Weights of a small mixture-of-experts language model, trained from scratch on English Wikipedia: vocabulary 6462, a variant of Adam for the experts.
Below are experts of layer 7 (counted from 0) of a mixture-of-experts language model. Rows are named router (the router's row for the expert), up (a neuron's input weights, with its number) and show model dimensions 0-127. Each number is 128 + 32 x the weight over its row's rms, rounded and kept within 0 to 255. Numbers have three digits each.
Before each expert's rows: a language model's description of what the expert responds to. This comes from a sample of Wikipedia text that the model never trained on.

# expert 7
Description: The word to after verbs (helped to, prepare to, entrusts her to), plus would, not, began, joined, making.
router:144197111140131144082149136150132122122155132133116127167084136156107088134155085151067127190173087164122115165132180085122132088166161141163163133143124122113136108138191194145150152156077132108129127076101106143145134097146079117103109143096089171185095088133109172152153083107100128080119165192142125078160063099114085174203117133100100090110160104134177115175162137172098168075147
up2:087114133158068039084133113142123163067088113140082102129137084121123120139089147123133156116152153128102100188161150138109098106131151123113158124133119105139125138148118144120141112112187166129149085189157137092101175123132114183158102040132145118136099069103067118155123156112055171149097108154117156170140066106106135129174137159172162146117044121135092105137172113149088167212134
up3:133154196173129112130117120140125151088124155108154130194101118186113128125159109092103143114156123167135180124152148090093148138135167116097185082109102166088122073091128197140127098173119112113198107114150148123141172121138084029128096155138095114134121113106147129090095061140104117167080118144113176167150114127181119170122132124126150106103114059143152101163089080171092056196123
up4:120193093170117125092106105122166095122146163161123158064132110126092132140117138176135100151104152110105085129068158022105121157139098152121138133143151032078145191178066157093123158126128180151133101152184136109136133140128099143129142167081119075146112122095126116148156116127116121097133092127082134053104160146129150122150077147108131123075168056095133158098139187121143120184159
up5:134105119155131166141102140123125159135115136082157067191136107150163107163074113124129136137130143085125077098130215107181129102040132107180143090165105133149164142128129106141140169133136181054147160117081163118104107110112117165171158139168128170126172110158086057184053095163103132058129172142060133114131132124088143167112148140149099106165150132095134172119078145123133103135166
up6:168128135106131082091079101148134159134120128132105138117110093137092112098107182160130159117115117153155148133129161055135073093174148107132133121195101123119104118087120172107184173105145086184118072174198111130070103091139159138201131107102105127168138121178092145145074122150130149147152120130042201118139121134131101149123074116157172123149139039094116126135139161106105080109190
up7:164101081107154105135126108090106113115113081182137085141154083126153155104117168165190145145089140088139102110074106138179081135146143116132101191143142173122120125088132151144107094110093152138135100109090071141141182147124121136064187225125193127149122200144104101081218078055098116121114092176157142103087111109141147142132141146147123129123099113179151110155134138156110147087148
up8:117100147204095137170109088130120153132094161137094126170152144123133086116110115079143131106126186081047129104125136133149117150111133152098112176198091118174132076128185127116152088165174184095176103153065174126097120123122165199178117098077127192117142136119135154110054131139058130169126144168098159183144104117120133113133129138138152148118103127154129176184152087118081154136091
up9:132139178168098142126143123110091124102134156142070082122109116126091126131199184072124163128109103181102078127137145160166129100153162097117143161162104188222160101135153189148150080144094139073197094162089149094111173121143120201109121107147141160164131086099078141110155136097093182086099110154109111169104128089106113155080159114144159125155151113181147104156145154101127125191138
up10:114129129170133086066146078158158159120181129099088111173135089180139129107130121093081078136153100138081112151116119103112135114140162185160127172124129148060142135123158074109100097174135166150116146133102116100123127106111108140145067099189138120212078081133111088140089057109103155127014174096102078160134167189143113157149118131158153106101153132156108119131166111134137093109157
up11:127163191153114116129110096105085113048127071137204056122124089073080132158103156164127111147137134103139070183167130132142087107128178123094150113181110125136160112094074175127087207147098103191117107128167102146087127163105123168153094144173150105124155133115136129168176087138113164133146090149054123119189141171155155075123107118088097149135118096090129140102119151127131155093150
up12:170065163159114158115098111096061122104123069106129071145134055090138106179086146144096070117103135082145053152121167108152145164140111144126139131126086091119147146102091101129095164155099154110118133098106066136101113130136118130142145067157166105165174157132113108167116121106165164110194097124046113119130094174112119108130111137137138152152056140134148148065176198095129192128134
up13:105124134130121093183153174123144147092095134171083113128127133099134130111100131141160127160135095164126131163140105099114111112063094130191136114146090152149145058069147106107082189106160162160108165110120120118038116113099088174076114096147169196098108122179111105161116111139092215088149103135112154122181135136065109124172122111086110176087137223157123143111114124170123155106135
up14:154086142194136114120151087128120145109181061116117232121151113121170104114123101111159100147143146166133132135099132204159152145080096102153151149141163146149107114123171105074090166090171165151111124120112074137075123122141131165222116092097208137122154140099104134106143205086141121086145156122151084153122177110077127145133134101175129083126090105121145120124132113140137172085188
up15:188209156187127095133183132127088107129117097134098072148115067118123094164109169177199144110118087123103068148073142156172098126152175062114102139194119137167150134081115141107202074122068159149122149093132100118127152136092121126106135131107137115165119173156090164117157126090166155118117081115082125093160155127098114194138130096115115087100123134169089133089128099077116126092119
up16:154143132160160100174162092124080141118062174096098155161097153137133071147134088104142150099133168189093100111136092139167118094143164106117080101196128165102095095122188128114126110115119090085175118156141152117123112121142114145181131075139154151142172096110057152093077142127134140142135162161107195102115155110205135076078162148161178092075100109142129122155173124069091151082152
up17:081129130120137117163078164137171127103198069109051157123133088138140118136092140074138048112131088117112113117125134106118126129072123065117125165116140106065178174212119119117128157152154145201099160104164145117133175122136154182113113136184120164130120133214119129100154122059098146101129150096054113141118134179090167161142137133119120133118097161099092170156154123114132140082097
up18:148173177057116174133151082080093090105154110103107100072154060166147172169162083139092128136114120158077068177162058141125165150137074121114126157140146142104081093100162105122099112169153140083178135123140128136128118128133180121126153101121093116133097077105133127132057187102130141080115105121157105129123069067125158130091089138110168149162089137168141075154110117115138132096059
up19:129176132130095120112129087114118172101153120164168165066149164093147154098129132119092146113135127116117090180110100042112082076148092116114118132081140121128086169137078150136094116096165044157118126160158060109097120180122056182173119164074109126103082147138145080168063093084118113150152094107174099088155175146097128135135132136139102142135133070101153190126108127154130080144149
up20:029143123120181119155116171141137129112141142111074090151086144066119086145120137147149089121078101131131120078124167142062123134072149084143141135154145163085167072198083145120124123150055167120114124090128129113200131102101119171178175150153109166121171134118131131113150144140114127133147137096133106164176129118120131155132103144081132066118146232086125083061152125154106124097138
up21:099176114105132126103106117164132146155132137110112144068085166129202148092087112240083088097152049129176187155146138124106082114113145152181129119095088091127093187096154107118130173115150137140120136194190111098095095104118110164135107140139134101166150143136086121075099129162127124106105083104177134106136158139108127081108096107118077146155188161088095129155131100130098164116188
up22:128153152175102078147090105166166130116162136099134045174151168134082167121107187102133104145091140090124091130144191130171120047152184112155165081137137050101130109100091110122160078119127137166109109110164118151112116144137062165134147139147148120152130103154077141172132078124091160109068079179099144116115146141105130184107179093088134136162134139118089125166125129076152192166117
up23:134164182118117131151103104159144130156152194124129127117110169166085149124111160095103154148158153183083148136160146146116043114089160121099134063089118129224143142123160143130186116172100131111153065145072130116158113141126095127145061134138076132129130115139114201077092134182142085199184131113119091132117141078147181099129151142139091141070091094136105090112131093147157131082135
up24:192114080141130138109119126128138128135099153173160150143124059114147141105096173105132169137110170140090177169148121131095137142171136140157118193174064135169128099097105121141149081107112117153092121194092098106117211138097103197145114062134178103062110084108085091128079081151065117113086120103176145082154113134081124115113108127100129116098067105121146173163164111140100180127127
up25:157099155030183127100125135115131069124118146102124123116120137157139121144148133115087121121119122149169164159120065184102132074154163121122082089079106123133112145113182121092110165127130148097164107128137149123145144106110144174119133102153098129062122101125114135113080158077189059098106137137106170130154096033061101127167152151110168170127093145107168133161065199088082139073134
up26:159151135172151093104123110131101104117098154090210104191117149186106121162141126115115150151169207107144096117085117095117135195076163102108121175124105166171137141128164125130104069195112167116170178090086175119078166116147166102134132184110120119161206077122134145098090095130088098123085120123115173119143100111118150149128116169120140066121123146127152135208120068122098107149115
up27:143096098106115105135123122154129184095158091141086148106176104167203101122152145169178177128134129138126157173148107112093174170148142073134070111205155072067107172148139161111116059060160169128120109166169115163099107108134108134148149136067184074126113123110137102089150149144094136150100108113168170099140081119102133185125141113163136127097103170133111144215147102148145083129107
up28:106132178164152126111109089141151121084164068135196138188140111095112144156136148110068095126132151072149103147181186104097129139110158119154144136140118124151120143174128170127176129176063118126175128143172152132090077141133139078145148092155089151143148133146131128201149077103131130185129099140139130092238130174159138148142128168118106112178170098137153147179070130167080125066111
up29:209131161053160095126114138132118172087099161132150119153137101120184088163138127108143124106175158142096104127098099075190129138152099106122104169138060142061172192131170065129104144177125120103121105091052173093069126156124097133134184076121148100151164121137117074093127143173124169114063103141168049125131140127147113115133149117107095127104096124122134156110198148128115134117122
up30:128123159101118120177154089115089109129171158102103169073139072121067116131127140133165120106118103140081067142089114064199076153113097107112060157001134192112148139114119141120153164165118152137163076125128106130071124096121156116102107124152142090158106165151113122132122164152165155183191130105154111104106111103110159137078100195142093130121102115107111121124160136167185156147148
up31:166210145122127109150100090124086091098182111170136127073131149178112144114087122120123118132114202127140139132128144056076094113121116111133128160164107065145218111124154155179138117166127089181126100171180147102096170112145085102173118147084148125192108117096142134100087099101121134174175141164113162129143141132153139099134148171148155102166133115105126094205111052164100082149127
up32:157148093154154167131158114119128109152110208130111131156111065113163174118138130092094118136112153107106146139123069097131134099173152129157229195153083079114165063108125124123119102125093149110130121147091155110107202125138144117144114103156135159091110094083113170200025095188105144109158104098098139115176093118133160122115148127120122119058154132163128126184130102101081116141088
up33:096102112138124150123127151131107075170078153119110128169142160080116138192116148119118177161160137121113155153116068105117130125156087086112116122058129111160113157088127146118092197147149167148108146119103113150054134113132197080077104053130139204127104168115150124186099181167131169099188125096157188131160092147089109094091151107122073096141140128120124174088109156179096088147144
up34:121136150118118154103103123115131153127184177120223163088114168097100114153116115126074136118097132124133087095149150132148116154041167109095089150123174175055146097129115105120135165116060176130097139120082086144176110171125123076078141124149151175112182159120106130109136135124124129151162151138121114106189137173142142139077082098070067148134141187051158117074132137140146076137160
up35:128188161226174131069146117128143108128174112120050134129106091149083148184137145132136074136148150122154151145164139067085111129131156162110106156168118157116178140111055160086103174145070165146131137151126141092072133107111145120077112158105128111157119113170139118101142090159111143110070135109089113073125136126190123154198094195084125087129188066154117138103119124113142121110132
up36:110052132076113037114130118147128131132104178159135153144127132131059144080116112088140194141111136133152106116128118126116148158124191090175132169073133192136117149113181100138198133148132119141090169147090153130140189137122120152117162057125198149086117078129145119154134093100100145134125140107171091193149093074100089065146140112116124163061130095118092144167146136117070125115132
up37:087151171171181139124084159120170165118183141097103119104108131141170159093096121124090109123123165142077103167162167113143056102149196096118149143070115063120130178124137162156104062122058085077117098161122108129132100143115089158197091121111095167119095159113145110149142082140157149147132173172116098083121134147153155094085151116161125112141096093101116037108113142192132131123098
up38:167145111136157092143132100130182128097146054113118125068163124098123151175123105191082058105141086118210131126155108148121128142126159112088160110131113116120175144115106101115119190118101163120144109157220081131064111160113152101127146093103126138137124094121134127161103122104078145070095097109054134116141071164156143151104062138128137129069112128111153135176118070164053161145103
up39:152138152119119122157112121092127141086159040152089123097110046129158132196110138124085134105126120199170088116095164144166144096141170126129150133169128184126124116167123143082148123146111093124131171120097138085159144123089174096073155150142119153222098135166048116108215150079124170091150094100110100062149138158092157132148123143169131106130153111098078124128151140095163149143108
up40:035116183138052131163122153132074114144113114121119167061149187182150139120096173152146127129150144112155113137154151019183098121135169155124108121129161131150162105135159130113143164105123123111154090135118175131077111148121125127141135112131074148180120068130127111122060145171110146139153159107031114139116113164202191142148104182120113140122093148133098147129137112068125145152129
up41:066135168101133089212114157136068066095072193122103111185091117087178078127107147067187174138137069135106113148111116157127148121117161134138133171148153100165148111140144118113139151147103115138178122139058214124135110057140064173121157110194091148113138129154168122121150131182105156152184139133147154141179146117101110117138125141151107118110105163169135108124134122150084099151105
up42:146077122143151136142108133072128114126128225104166115138169185147103178176095154139151141159126139128101067138107129145119155061160135114136163163062080179080126112149093073114146142092172186113076138103108134109157163121138117159147141083147176143074072139071148146170060056125136185097097088081163102105147125097180156138147119103139093118124096116099128134123123133115110148123178
up43:096118101077146108109131111135113090084184098145129166112148186214121145087047170196149132158094149134131148114128168089083079098184163159168134079152110106067157057154151131134106082167108122145107124172170093120127106117105080126124145076097123088152103159125115105141139083137104186114129137148144135121098197153098101093176140147111128075188169135130143084123164122156114110155149
up44:189179126164080120164145095143105153106066127130106071086119105118145109126138168106119162113083106111114080118035162129241072137160165112144117130134101132141123102117149137129162069095133130114163140146066086115139131120124102094110131167104128114212167158136122116077134096106114142118102094112140094097129173184139139130070096106133144121182144103124081156115154130050170132182119
up45:094096127106157178083112132119113102131073101141140136115068128214111153102127108136064137133123147141163117135174120084138157194076097106129104154135200122152167121126098183131141148152107164168130152110009052127126098186119114073077118139144091129159168102181128097147154123117106103138198122140188079137123112128113101089098125090146105173137109106128179157100114134156133118123121
up46:100157141116157143162130189136109149115120124130102152136124174081105074125099109115140127168147085116119122078100167145178121109093188142076076154132168186102121118183162197136109160108099159181148102109167141130087147135135104174137083156152092224128178122156078149094143105145077137140117192051119099162096126117133129087099140109126161091096158158122130130041138101168147087127136
up47:206135136113167162113140189114119115120116164114050128139141136157145110145113172116141129122120135129131112105092125084159156117160125125133130104140098154181173111105131077149118146141159155121129113158093191087138136084112155146166093140053155056181131166110079114135210154098153184136110108057111097141061109103057122100086106144089093145173173132154095111117184151133141177080109
up48:145118127142119189167091173119118116146089063113122105131138078131121138195097119163148077106133148105135142155157121055121138122131162170130133119113136078067129124170048085139124196161043210139120119212135147141112160164126158112113133049137130125134096146132135096135176114166177113128123081151103123118134098186145139168170107127141163151169116155139102144084164160166143167107161
up49:146111149160130067131133104140102145146149117149118169137111140149114204123177156054131115163074165159133127120121153101118120116124166110137126103149137084112202128171139103163197101156145113079095088148149129118131208133125105089229180102113140145121124156108139113143193082097143090130142110056120093170081082158092118054065124146133133137136122136123131156101114120206131147167126
up50:111157187065137159121130175135169147164108143101095082158142128105064123147159143154056122153120133142131140144102194149134122115144092103127151107099124123180141105152152174085068158148163054117153137097156121137183124127152151175090117107134032169112173122098124127088161182158123086100165124131096114183089113078056152126123145099108170119136196184122169113137114158158129155140149
up51:135150086121162096121098178118144085105127125097146123067128185159189110134096158058105124122145161102090098105141096152141131155203154075148107098102109120128135219139102107112119119084098134145140122115114093145153160133103115103138073145156181132144056130161125137098142151050144114057120134133130109150079129104130116162128068112121064120135048121170122108097170143139178209105138
up52:149145141111132113070112090126192103156171082205101115150183127101084153104155119140200094149102114100144182113133156117137100135138111133117130156155153047137160120127147082137062182132100160165160133123097135084090077109130170124091087115108094118196137127122104116166212139146092127095106139127180142152061102088103150127104131125115127127143157099085144167117148077197087078148137
up53:159104105194155156110169191131132112134128159150149099170149179112176162130164149109129146144146148037123178120042118153111101168150139145114105148136073135137181112076035124089088096122109122079099124112159127143117112112155110099175110170135196131124143157086118145110115107145084066161126071124089205141084120148116135124135136114066080151145161158113135129115123087105138103171104
up54:102175160150169140084152115097104124108151125112159192119126109181110127132084111161128130148129115126122111132080134146123061114164140156115170144073127089102129135133174165129179109175101131104164114167148060120099104080114153148169091182079055122140106142130178110119143145151198149150144159171158068104108142128172121093172148123118108122173197125100102106110151033208117170151133
up55:111095108111125136158062118165110100135139145128175088092147134032082130138120160152165162134129075148097115130137108140134095113139101093147157065088089149152084096098090162109086213161149090144101118114114144137097065102135117125088133089176083182188118129123180126146128147192099136149178120119119130186188087122132101112129175132113079138159130178144182088128074162165146099113129
up56:132073174134102097133148107131112075150142104123090126113143101104138159091122129185066141141137182083113116129133112112129091159206168116142158139091141081093124151128153149144112111144093137171102143119021110131109087085128127171126134059139091085138167135136112082078137182205112064117119116165175043082083112118118172141113115085129131152127133057126138146147152123161111132095172
up57:156146133113138120133078200133124135177160117140138081140168155083087162122158139102081120149137149087114094122114148099118150145103101136120157135101107162176186159102068076138172123100122164091082109131138139132131154104153154109144146096100083080090122193099100122146170141203144161056157139102100208128111151070093138188116150137114123078120118168131088097049076130133146183087143
up58:143148104123105107116089143127156105123106118151135167154151177124183160136106135151084103169145163085112147171111139034041118132191106162130141147172148095104132108128125135124153096119147080176153138169180117100081119147107075118075134051085172068119107103124093091099122128139119170141111093101126106102153218193114107087170104095158139102121119197098125159158102155134146119155157
up59:159130179082211095090173137114112155139072138115116124166109097074132090129125112078101120156140129168088116115090112090137210101077157143075119156149170146112124089090175095182133092131132131096132108087125155129083181131138084135153128142155112175131158110086134156073148107106132143108122169098131095139081146082199150104107111165178134076084075098143124081075122131113110098075168
up60:109172144103176105131109147156163110100125128132047131145083173155085087137143074169127158122117089195111022125128148146152178105109112114077099135135135165106136197185100171136096132137127128158109147083174151113164115151133077179184099145152098170109186092137142132099109157131157123169143180164073132122123115125123145147141124141125187113137155230154127140132104102117165097102134
up61:072116156131123090100169082122113154162089163092076103129105133187084125144106146110077148140150124152080090098125107109144124126134092149138147070182117187146132114164149069103146119175174140093118119146188123095171115118113150122154163137175095181095145130060086099124151120074105106114106203183108126155101074147140129189125151102149151088119111060155111058161144082106090159131101
up62:113203128068128142078116110149088128139125144111141140188159092104095157201063145138154123132083161107156169110157121121167173080200142107136153072141102143022114091094145109160074117201162094105133110044125126093130134136137102132157128110144146145133111149106147131176115065140129124123105146138155138139088128117167121118113125174148149162120156097078171133169094182123107077138166
up63:102117162141091109167109104124094169159207091100149111118138175096109124103157126078161121144184143120082151130161136143077133061131155090160086104064093131140092157124159145107164145116130102179159114124089091126134152161149081171138160154159169135118107070108151123140065159172074149100068208192071161160088139111114113047136107112135101140141099144109092130114101161147107091119137
up64:071080126195208125149148131164091065126069124104040086140095111166155080137119164136150113105145141185109087114109127135173222138113080093156110163134111167096200170118077154113146100151147193145134145114084137119093099093127141171130111142177130130139127135165114119115122139121130096162162165146095146155132084100105126183091125157115077141117157142115129172134183175154135131120152
up65:118155137162141121128130140132142165127132199115095124138178170108089116072162115079120169119080194133129162086103112220130078116144125129105147139157093168186160111160174144117123074119146075050156143172133149123158131133128110132221114078098052123098148088077129166116102147127066078146138140173130085130153125075142165065099118138132123166094127150126099156135146130101122145143108
up66:100157149140049136137143137118092104141088103113134080151144124061114122179049133132204075132148099060133085152166131069143076133108147201079137151174115135112172139106120111139122183158055096166111140156093098119139131148106125160146130171160163144112134128126174107142131093177149167113147086188067099106162148179174124046131125126144134136157092140136109117111125144169121151155134
up67:143122127112076139133148127094155131172108098106189072106133151123110115121102203116169161074053163096120176106110114120130038098163138124128117097112078145135128111105070091173149057136126194146076126134178075143162120165116152190102083153147116135091119164109187139089115070145096119176115052162100113092100169124160130101100146131098092125149133108154129142131111126145069138128132
up68:219135120104103139171140133088122085127083111160101112145093127127113120072171157160122106116180120173111118144055134117159141133190093172119196134111148072138171166162149085090126145125172112169117126171120085129177100132151144127148144143123152096121175078163098095095156200115135185140128114124136101187159086144089147104127104114142112184148154138194081121106151138137173055134079
up69:114080156077108123123102110115078138108105129159076100114055200143121127058108162122164200143114103125152145103111124159121127142090169160131122154179175105133094127109123143160079154087168147124119102144081099128171115127144162158142116166170131142111194116082176124076139065138151148126167097123160138129175149066106104078146133078107125153127119100191150168098149164119152203166186
up70:044100168145158062115105131137141154132147124131135092146124137108081157120113156123078158158117167136113172139185159143115127173160139137104070109081100112118099184095115135165134096151165123061100157107102105137124151138133074218135138061131157155147120113048147129190110102101141094174113168136151110185153083059081118117146150146128147105129099123140127118063114185190148158107140
up71:117187135118135129091089123118074158118183116124092067102147133077093187146081097069132047131119110093117109178201127046110148080153098157127164153108097116099146104069113147154090148178091091096172099171125117142120094131129158108168151129135115091100123154113144094174164090193145164076119118174096128115109109155195128106097130144170145111133126152114111082083091149171122119120131
up72:190120145056133135103109179142148073174159130135123197116147115109109137244179138150077164147165103129156081099115078140119132148112101111140136165140134128108156148130106072127136171134149146167115133143194137114149172101124143089151084075089105153099105124089102156141113136142064107177129092070092103140105107140094080215164125113102098121134198122104128122119146128126163157167161
up73:117115147137121165106132173125120124164090106154070140193084187129078091173129082110108184142105121149120088101189124116105120132081094172124146133133157179161201158084141094121151226101133112139165156190095139102203140114110137083181111138124102112137125100137141115111104084157149099144179093107119155100093125145128121139101132118116121084077169061041110120108167102130164143146124
up74:144094142162133111138141105150092168124095107067128145223090109129132056118121145103144161136131134170080138172072136148174155136094073109144118114109128164157116131063180157125149155082154194120187140128088087131147122135130087140164146076106149147136174087136145112124083120137202117075127120188139141133145137119111124167180120113119120080096108088140115037156134065131101168181139
up75:071179120132114162123142098134178137116098157115057125125112145107100111132143186158201100129084132101159099141123139127145148121103099143181189158104093092171173098155060130117097086101143203144136136149127127110104164077133155107075074172144152129138132079171167166103050082152157094101112165125126154130090118102100132112043128149099144162123114059083099096142105149144157153126156
up76:133099064147128130175143112113164148204096087127146152122124121137075132156109157147125140080154177187138137121104128108172162204075105190116098149120107145177092144143110184074190106127089093157157126169188115156115126125119140093109120115154113142061147106229186127125112151125150089133094134106150148136140104087191108171119082120154105119119125136101153166072138127192097120095111
up77:118146135196108136164132075163064132134181135107081076104100121173127122119148166155175123099119068147163179115131131128133134155117158162145161154167105137162093068138136169108181114146084192143129133158198157116095135111103153119120138108075179116200131137134105120103057128084124163122082127134140131097118112051114130226120096159130152142091190119146108141094118142080080116119150
up78:128185128187097110076111173154117098106195121126035167156122110112111137185132120120162087149141133124138107123104137089147132125129051098130177084126126116147124119103147158110026168137124123163129115175125159126155093130096138065144115129159136110170086136174109134128099111172063072108119166107096135141134127155131148168123181117079072141157153149126117105224117081119093120079144
up79:182155147118160124112149089126114090146126115113115132116158104105081153107169113122107122131151103119116111134093110087076049099164123104139092112156074087088167139062119174112142101167115149150169073120089122106143157116154102073070072167094076108136101108124094176134159054200101124141138084135130175097207135110139147201135130098081121143127179055148169147122135122174125119124113
up80:162199106075133195150135070084150141103160134129145115063133096139176158163110080095042101095129065124111122122094171131180117137151119080142123180082123153158070115140149138092102137160157109138154098196099095119181067132115173151147116115118116116190079106135094116131140112080141113118126111097115073093082089147107140174128123099158116101150179135150102115131158174115181107166119
up81:106134128153138123095130147139097084146106121132076210074126159103128146101137127215123139131159084154174114134163137136149103171114163107136134078085103079093166136134132120102071202104158109087118126143112131134100135195125110176130151108108169161144139109157073113189101097098072161167134151085168120145176095174124138080088131122090061129169132139137104198193152147185136147100143
up82:167173149217112114105131124130134138132138038143126143182130069149091105154099158126161120139065155180142195115069146134165099106170178087106136099153110127141151147105088101126112085127109201142064127096151093117105110127115154170131145110135170110112123171172120133140134128138166068131176142121101059124091165095133130134175158101097124071142181177154128095081117087112085134173141
up83:140102176125160072095149109155143130124050117114117130133143093153086135107118063144099142160170115140072110132137134076158142152117074083162137136204129151067168162172142159140154059099140123110155138136125122113129122152114096134138081105170090153122149069195120074155098136142103154086129074200120138058148132138055150192120095129164120106146094138187162115161159120117088156148139
up84:166110108110142176153094155136142068170127079137071209093161175138060151131145131101128170143123135147134118100098063164086143190098109105108161134141117107174163150042139156123122148125164112164180127119140119120152159146164125109227092095152080101141093148134085095161104126171145075162154152096138172114078143113107126149102195111129102157139139103104127139150165157185163151131139
up85:220185152148106087102178115118204211152118135101162115163156088121104144153097129061119085105129127147169125134082144109133066134114102040091131102101101126126153139063132162146170106132080163070122128098177113143097164136112121052105151114084152131131139156152109147113144116091125138135086115133061172105131158125141140170118124159112106071083140139146126123110121073148098160138088
up86:160115091121121158115121147146120080138178115130058173102142151085145115124118167186108124149147125153125145149131113069113117186138103147102167158156085073147151135114126105109079183060166110116148164197165105137145125169141118197119049074130208107140138143126126110094066176120073105074147100152107119121138118152080127154129116109124136139133162142109146140085151186211143130165181
up87:136094156091107127094127130109129152156077151122163057142122143108109191132139172154083181165155140078158144175177107100151209164115145131109144182135162155156107130110113180155164143143125091201110147094143122135092154173129122179182119090165185143098102066099115150174134076137095132105157121122174116129142140096139102088133164085149135174100075173101112162163098192137075154126153
up88:197075133126127185142177117114106090117168123097148151119120167162146116226137155112144126140140103134144102134143098133106114159065060112129110168093097146083132131169110091146120148153153153123122153126116160140033109074108201130079110131131133132076074113118188150058094148107071153068085153097161094101105092067121154159114134116086102155171136128118147156132121111141164117130085
up89:160128172145108163087095089130085133164115158155129134114124089162093106119224122096118156152173164141117120154108151143147168107205126141111121139148107166136093088138175192156095046169128089120171077155121171106074109156129118088143142102111038112159164099114085148121146137173095132186093143176149193107125100105141123124094139171144167112168146108123116120143092106091131080150179
up90:141107138175088146101127162133039116153168119112135162151149148116100099158094173095122121172175143173077152142093143125130163128131122142092161136082133162111122154130088092171130169101090117073066132122133101120120185142122081162177107101178167156097159119186152107066060139124147151102159151116063127139129117174132094173100148144144056117156106080086137076106163188184160125130140
up91:105128123136148141189121058087170086154130092101080112120123082201063151175111088180147074092149144194139088113103109092181153205115021135160118170055129158112135115146124185090159110147110145120171118111136107127127100109103160136127093134168120136118131101182154108108090178125141114166118164153126121108116085106127146174110119158138173133132162136072137116134155101179152123121140
up92:100094179153114139148076056151089113149100124115122080131093162145129137125154086126117132118111109137070114110188114153132142168074194060157165133067132154163076098203128123124149128162095138190134162100072124131146104129134161151094140137206150156118163131106138118106145112165132142127185124167127170136130097077055150139137105115116096107147131160154218139167075143151112078101101
up93:111163147145112163137126079143143167141088124104135137129144138035097179146124103152143115128140114103120099124115109072097107118120140106089178097129128118089100106091098145141089145137105106126127147121176110142127158144115074112130111153114175134089103150060172136194118091100075128129181087173046075143145137148132134116128177085085167107164176117097109099108026104221091113084126
up94:163145110133152089134132124147143157159072091166142109164170111072061129148069153149152204155110129147106108175150115139051104086132128127108079125106075139102119117105052096125129130121131077163119134160158132139141181171109087136060152094094148094056083152086132136154141111166091145114158073156100197063124116173136115130155151100100128116137130157114164111158080096185110165128121
up95:151134151132128107113194137127099139109162127095105160074142119114138102133140160104132153106124091146168116160096148211192173131154166198138099053151108172148116136144144139080102114145122147115152145176079169123160135082101112051152142060046145078100190146110138140123114093125166149093084130106119143108182145103094099048143121116144102102175161176140126164087135152116124131087157
up96:109045175129135143142144129159074125104099105136061112130102174200104131124164154115062203127104155141116156118154138073076131080107109114116103137190106160141129086108165143116134063179144137145185113121150161142111137134131159142136136142129043132144128118130141129144093150097107186140144087189090086125136060064143103177141168138117125087078124105123102119173131114167062100142144
up97:100128143111158140093096141152114121134130100123134068126112145140167150075097090146071122116131141115139161157172138133091144141158154135172171115070107149102069150144110092126119146145171014051093168137154119137118088148128121211169140137194125101059161102118121113150101053110135107129077086186157153119144072129123115093089133115134154130147141086066143117162122163183116179133132
up98:155102155138072158166126109101179090171148063118169101113162120138095142132085129122151137107105144106079111071107156150088123195125133154153120130098133107132113230125092117084125163152114186116164153104116186133070146160118134114151155187110098132202142067150165161116076117097114143144123147163212113102147129098163117146131098145081113107085113111079152152082130102197157101134106
up99:178125131102099091109135130136111153102147158146145055116108096115121153143104167123159098139087137130095159079130141157076117074169133055151099103178096101109160106155145120136131071084088166169104122181144146113105126101098170067162178098076067156148125121126154105170100117115128065161078158113155154149117183172155121099123164191095175119176091135124108119114089060107087140092080
up100:093199166075118111162116132104105166127104159099086112106105135167105084144100090152163153152128094153111126072080127165134151123205147103125093073177101169097072131101147157126097170145151082145137114123129126122158071149136103165174184136118081174127209141172154146100101129056079139195134119067102139146109113119146152079094160125128198102106135166123139124084130121104117093093130
up101:166093167112165155091146138127155120138096105128093181045101136100158102140092165113134094144161087137111101165068098131102172141078051157110154097118137091163107130064122083105090102098122219158076160137159105154153122138123125129096128149109149091047116172125088196125113126113138137099113108138094139111097095172066097123112134109070143114121149167108131118082084140178100161158167
up102:080142141093142083129081169157180126118108191142168075125104153141150151121113123184088108131156107094143145137178171092124144136102090133154139109147133092095149046116142120181209141122138149176122156147105101110111074122123143092126179103111062120172137199180168144185126083078176130118113099105130130100204123082138103154152155125130164146159126169083123134170106079082107123164131
up103:105130159131129094148119085163171087167116140082157080129084157161155167118117120192067187160163152149109132104145147148133116116137156122144111052073178129154128170145167153140156180142134135145097155137183150149132115132090099130191142140199141120101211130142056083141118118127103111087107130163149105140140121127084101068092081137155078094167124126090134152140109159111138139074215
up104:054112122102148084155103110137133053144068197144128119156108135131101131091123152145095162107096149153160149139124061068164130157128110093129120148110198197166098126147122125144158126168102128186158117101106089142160094102142118130072113121136097155109123130197138133141164149143100130181150136122154116163123096093069073123135184122139074141131181165146164118209111149115073078080093
up105:161175158128172128114127095129212108158162128085108163096115146127133127053135066135143099117133169123101102150129145095072127153128107223152119109142073080109139155160158155109140065115154109195107107098178182134143169121145165084141133113053128083141122132129091138101149119160056105145106142174152187121116135146124146114117107118086155105106177091068128088175107139162110147086164
up106:105064125103125087099125143099077159112092115172120145204135118091138116126133163115161183129104083138134079132116174142161144107155162145138162121146139137205111158099137159152201155121163066083184169176086115109113112112113177154123104168145097093161114100141117126147223162093115132141154121190182046150058111100158152147141127103144120098137104091112121124173140101162150159109121
up107:182123096086150076100138119138078061093130115137138141144090180117114146138094129144113168161144118146124077144110099103106212111152176148102124149125133182068131129127124138111087082107191125150078123110097198123120180112104120194122127156131131123088081135092225139068079084165090117110137116089173161107134105124179101117138134132150117128121091182177154105178138099103117095073136
up108:144151184135123071164121118176143127125157076115193103155131093162120132123102093147149136106146134150104164129122183164071140110093148142157144071159086115059181103106119095118135098143132167177143098127171215119137155107130133089206133135138131113191119069100116176174094178136142165120101123157109201122155139134114137174137103195165133100131141127080141096154126057074122102126103
up109:087153117147132171163089163151154105164106122130079177103139139104117179116089086127120145162136178135128141141107112108136146162131149177130122080174098144168133079051158110126075174093195126161199089161114119131126160175132180094163110148079114092094098134130141064150120123133150069149162148073126186065118150113129189119111175120148114159114177048124128117104162153132149158149171